python train.py --n_layer=12 --n_experts=64 --experts_per_token=4 --d_shared_expert=0 --n_empty_slots=16 --router_score="sigmoid" --routed_scale=2.0 --balance_loss=0.00293 --vocab_size=32000 --optimizer="soap_variant" --lr=0.00532 --grad_clip=1.0 --steps=3433 --dataset="wikipedia_en"
Below are experts of layer 9 (counted from 0) of a mixture-of-experts language model. Rows are named up (a neuron's input weights, with its number), down (a neuron's output weights, with its number) and show model dimensions 0-127. Each number is 500 + 40 x the weight over its row's rms, rounded and kept within 0 to 999. Numbers have three digits each.
Before each expert's rows: a language model's description of what the expert responds to; "comes before" lists some tokens at least twice as common just after its tokens as in all text. This comes from a sample of Wikipedia text that the model never trained on. Tokens count by the router's weight.

# expert 45
Description: Prepositions and verbs that take an object before a noun phrase, such as of, in, with, during, against, using, include, achieved.
comes before: " the", " a", " his", " an", " their", " her"
up0:538465539512581484537461444528454462510542463474482456497511540466588482520482449514462511537512440483488451488549491497629555493461560549508507555464466506529530513560470559534468492554527521540507531465525568562504515464496482506441502518459499388521543480480523435516544462457525519562514459496502473431530538557489438514475509569458501521522530513514533493454491528480469458508469
down0:517562531490502548410483484496466396482588433501456509547574466404484494527546432525534480490499492485446526434552512524569547654609500577513500517428524506488515486526528545460510522475536477532464422518551458498519538517476519480536498465566529468491517510559568445602505428443449473506456508452498455511496505472497546569506544467494439473467530521499461507514468552505593468476503

# expert 10
Description: Line breaks and ==, ===, ==== heading markers that open Wikipedia section titles such as History, See also, Filmography, Track listing.
comes before: "-", "\n", "|", "==", "The", "==="
up0:470454501504555465559496490481538538554474587520548509485462531464502551484540542530471497493496533403478457516507430541507476577520586554461537473518542467500536531480451567492589496525518578452530455444476509476552466540476487465543473397558510420492515457519502468539523490512543455493476534507491520464542527475533530483535557562527424502522538514498513553488512466494445519497465
down0:458475532496447511465538438508410538559479508540472460424523471521492536536555588498532562500477471546445452492465551483517456488442528443477528499504545495544507445456496491438482463554543520506449517494462549498442502534425501477476474507504570557458475475519506486438500504460460482574505493506466579467430562546508502466448509503471548514501444478427440498508565491528476505500436

# expert 57
Description: Wikipedia section heading words after == and line breaks, such as Personal life, See also, History, Career, Early; also line breaks near tables.
comes before: "==", "===", " |", " ==", " ===", " also"
up0:451505516505564535502519543501526539523525498480532516472449474434511435557548489496485455537440469452537490429548560528489463510457420563506513528528568514521447533562483512573461538510527548475529424474479419438504574526492408512554554470500494576557533458499471454433504539548458545392546501498522471498504492531571513479390466551477488476496510497578527566460460517649463455418511
down0:583472436502508518459551532518639509494530499471469526474549579533499504414513388487536500479487463467463578425548556519439569506511541490425512577503515463464521483453477515496479527544516577529515497493460556437497496470505497493521460514508460436493496565536494503498464503504507438516575605524456526432487503470520564506493497442487464432464484482536430519443510535438480505490498

# expert 8
Description: Commas after words, names and numbers in prose, before and, which or who, plus pipes following a person's name in tables.
comes before: " and", " which", " but", " who", " including", " with"
up0:483513445487542508514399487595594470481500512492488509535530508439546434507535509486557463523505486542532573495444493509485475514454503451538545456579561490537469494470490479555573495522480580487487546472483579424547478469460507499497481534495497469515586538477474493471541505507477485448511459540460481547509489514511483516537507476529450475461442489497491521475564539483500522536493
down0:470529476535482564497412502478492487480515481482529508471473462440472488527485394456545456422546445502500543522535490554520443540506425454494518449441513494515480510504522529553522499410479497476482412504556479491505499480526479494537559543471475509456460495487523483514588521567535624513398481470500537452480535484436470483487451514496580516510531479489589485499452581500533498495458

# expert 18
Description: Head nouns right after the, a, or his, such as member, album, film, crewman, team, years.
comes before: " of", ",", ".", " in", " and", "'"
up0:509487510405500519505517510549522479478486445496508514555483470553544548554489473595416521578455456501575520518520518574515504539505559517504471573491436530475492466519485525434485526500445534490419467487482556508444560515539497451491507518464522606472540498500499527452541496532512434534505564491482459482546447541539504549539507547561480506532502424514454520437514516578533493491549
down0:526518515499421563457476450549444424495442474469516523516556503512447485489546549470486529458480473491509522520459452590386522509514497467468527453505496516514522432480462481481475572467496539520520557528528527502519505539476507498449527425471518533515529524505523509538433488475547435563609589480497496454592459436481547478465564566545544499574468497498567534554458540489481516532548

# expert 12
Description: Periods, commas, and, with, but, and verbs like called, using, allowing at clause boundaries in running prose.
comes before: "\n", " the", " The", " ", " In", " a"
up0:511499538526532467511516481521510528439491491546492503478426501525476451526576450491487460597411521514541514498533479561438518493509509548477522515495450430541471470428526468450510511514455485455545572592530491506545462523440473490438509524518452539487530419525471504590495491490476470514568516478527424547520540484523465528483499548513480543583509561417464547517481525493530454455499
down0:500436539473449575505497502478487546509524482539545528540464534489455532481514431535497499470567514507489481503479503551551483534532453562527539434455524499495469474540457501480464534444516413490572440418461486487435526514501476531509421479493435475427459560520472503493485490475457442479576483541434511490506482575467477470531486482476515472475528507544403460430500514457432514453461

# expert 22
Description: Numerals in statistics tables, measurements and coordinates, such as 0, 1, 6 ft 4 in, .445, percentages and vote counts.
comes before: " |", " m", ";", " km", " ft", " /"
up0:588515507436524475566557501529513434485524522464440504500528520466525416492459547494468490530528496451503543510474512502534600547486490468524605527490472558497487471495459458526488471562491504419482481467495473453437510432480510526483455444550494473526523514529475454543544499528541503432533526456440431488533517462467593403438528570503506501488471479514520479482500506465459492525493
down0:492473495495556513517533546475468488499592530495510467607529462529474485508627500515564561466478505505438437499484526478435543442464547525525461524425475443526525436491514457527490457432561479449451464439449503481549526571508465528515563553523505458489415461451473445492521568492515528524487422519498467515495479479531456467445446435527491489516397503514503501560478475503548537455499

# expert 4
Description: Prepositions like by, via, under, with, and list separators in film credits, infoboxes and lists, e.g. Story by, Narrated by, According.
comes before: ":", " the", " John", " William", " David", " Michael"
up0:476465515549496499513507512496596487433553457595499568533535526569522532472538490506472523504505499505482488520581552506513484529483561456518508535495551504517522554520498525563499487491483461538479516465486457532556567448416471469465510557443415518559512473467471492477513618498478483553492545543436515492543474569490517505432532491506493520503474476508520490443564522506504464496543
down0:496457455464512483475558515479511517510465492525515475497506482552485456443527402453551495530504408508461511512428543538524516451474561502478499474446492495506430584435505478511483491558554562544494568533450557474481565550510508508515539473550444477581474477527523479399446476512549540498545506503485586519544518427477539536454529428393499438472484568619439486488476489494537524489531

# expert 50
Description: Prepositions like in, of, at, during and from, and month names before years in dated career narratives, e.g. in October 2012.
comes before: " the", " New", " 2019", " 2014", " 2013", " his"
up0:499467409464509483482478545543559496526497467467517531575529540499483480510463530582496445517555470528512511477437512456551566499504543501576501461568459586432453547523481553480508487487474538508470468485399537457577489509388451542519492511449465426483447479598489507480489480542574506487486445475544448537564479522523518472519521557544471455493549474498488469519479572489421503520527
down0:542465504540496561476478568440488521483525510490573546454558503488470470477484536465468517505488556431583486495465526564499538479485485491465489513435573519469506484472573483475586502562524551533518500564480469538487471521561518548497507536487595448524504544443526504520565434499469473519459443505447471531517466540426559505489481511489452498506486498480430495518491456539557497528423

# expert 52
Description: Function and adverb words in running prose such as so, as, that, known, said, due, because, there, very, announced.
comes before: " that", " to", " as", " the", " he", " of"
up0:571534408495522507575490462455554458487568494446519425502446572542442494533487505460477557525438502570475499439497497470514538478482566514473408471483582473475537500458418510610483507543557512478486413517387538500487537553562454497514419546530421460400482541558410521487544425466533543464435485514545450527512480511455473530533451465520458566558511455540466579511528502483500469458507
down0:497422505506599535549496569455465535428558477491436500464490466487465447537490483537478427519496579534520504512536506466542506503535469543453481446485567520510515544491548513512436484466544481511593525537488517491384527505531579518572559476538498455434413501570490552562480536550569439502477491500495534484461504545488536536491505484513477512421471466576548430482483450539442516485449

# expert 5
Description: Conjunctions, relative pronouns and adverbs that continue a narrative clause, often after a comma or subject, such as which, but, also, eventually.
comes before: " was", " he", " the", " be", " been", " it"
up0:429467452504476596512475473571500528504466471458607477443482414536523582448404575536499459468481504456445535480582506507488493481539473536563484465545510442605524471502459394530450507513507523528459511492488488480534497496446490429532521519493475514515464481590473493495487431545495495446489553508475541512490539445568430455505509486475507526548450523596560496493584503519499495537519
down0:454529591513488501440527494492536431559416536482577506433530474507537502440523599508465457451520544497479514451519504498518411508482439487539481476538550490500381477526519504465446483548395502510434553497465485509516482537479496472443489570512486483458527523467465499553499527494512490526520430474494474580497538549506522488436454536475451507535552439385508450447524549494501540576468

# expert 7
Description: Full stops ending sentences, including after years or quotes, plus abbreviation dots (Ph.D., et al.) and line breaks after sentences.
comes before: "\n", " The", " He", " In", " It", " This"
up0:471401506494476454552455490570491498431499509530483506518543536514480462566454501463530527506551458491431507537520570492532469530473479557473509530501505496441538450538516523474426500457495510533523537471484527575475472510534414468475571508454493480448456517547442439559467558513475504460515514541453584496464477510489421508555527453421481527588449495490437578458530493510541567479540
down0:576523470443548511566495560513512501492428575561494526538413536497535447541521473496508549432503542545506505517444482504497495471504508458487557515493555551413504438563525564501433509486454467479526515507567504414512538505454489489492436422557478519481523450491422475489558550518512589471449446472552451539532515529532531491506498500443549527520511470480462459542452493472514493512532

# expert 47
Description: Stems of ordinary nouns and verbs that a suffix such as s, ed or ing may follow, such as tour, fire, apologize, tell.
comes before: "s", "ing", "ed", " of", "d", "es"
up0:519510564570514519498417527429557503495502593414473510576514474510555526523538477532498501525490463429445540466544496508541452475455483533490485451456592481566501466527484468485471529508554462466569446450493539554514531525461452478340473488534490499496571485554509511449480548434553488450554574461451499496578583516547474494481474512451535529460541463500558567507555536478461500527519
down0:522467489526565545511449488567517501442477528392562499481534498477560498444491552481463586431536494473500567442535519452451456570458468540567452482456478468493518491589544525502464490493448444514517425471515522530487455503478499556428472493591508514501486472558449566482477494516409534511469494545532534510574464539534464483525471530550432435473473443518483559597425468505550461487496

# expert 40
Description: Subject or field nouns and adjectives like law, art, history, political, football, plus URL domain pieces such as gov, ac.
comes before: ",", " and", ".", " of", " in", ":"
up0:520519474491553430552547518516513565486490481545454530525568492444488500521510502530495496525471444527465482494504521533596519484463515460431520421544503493551477453535416432440527421516448565532491463528469518458499538470477592492540447428438510522562505435513475506512571446532499503434476524447502526539485458523537499518433443434477500519528530507436480553506582546528467423456493
down0:452568486576501564507519494436575468469430509488481497559611532494456524528458391506507562463404539507539478520449534503455532508602497486502568478532532519545541535448527501498519504515467530524506444519530489473514489495590523513535539502516487483562504463465447471528448453506435507525556593498448489496478460441496528525528458501482462445471539568422524456422570526422491529456498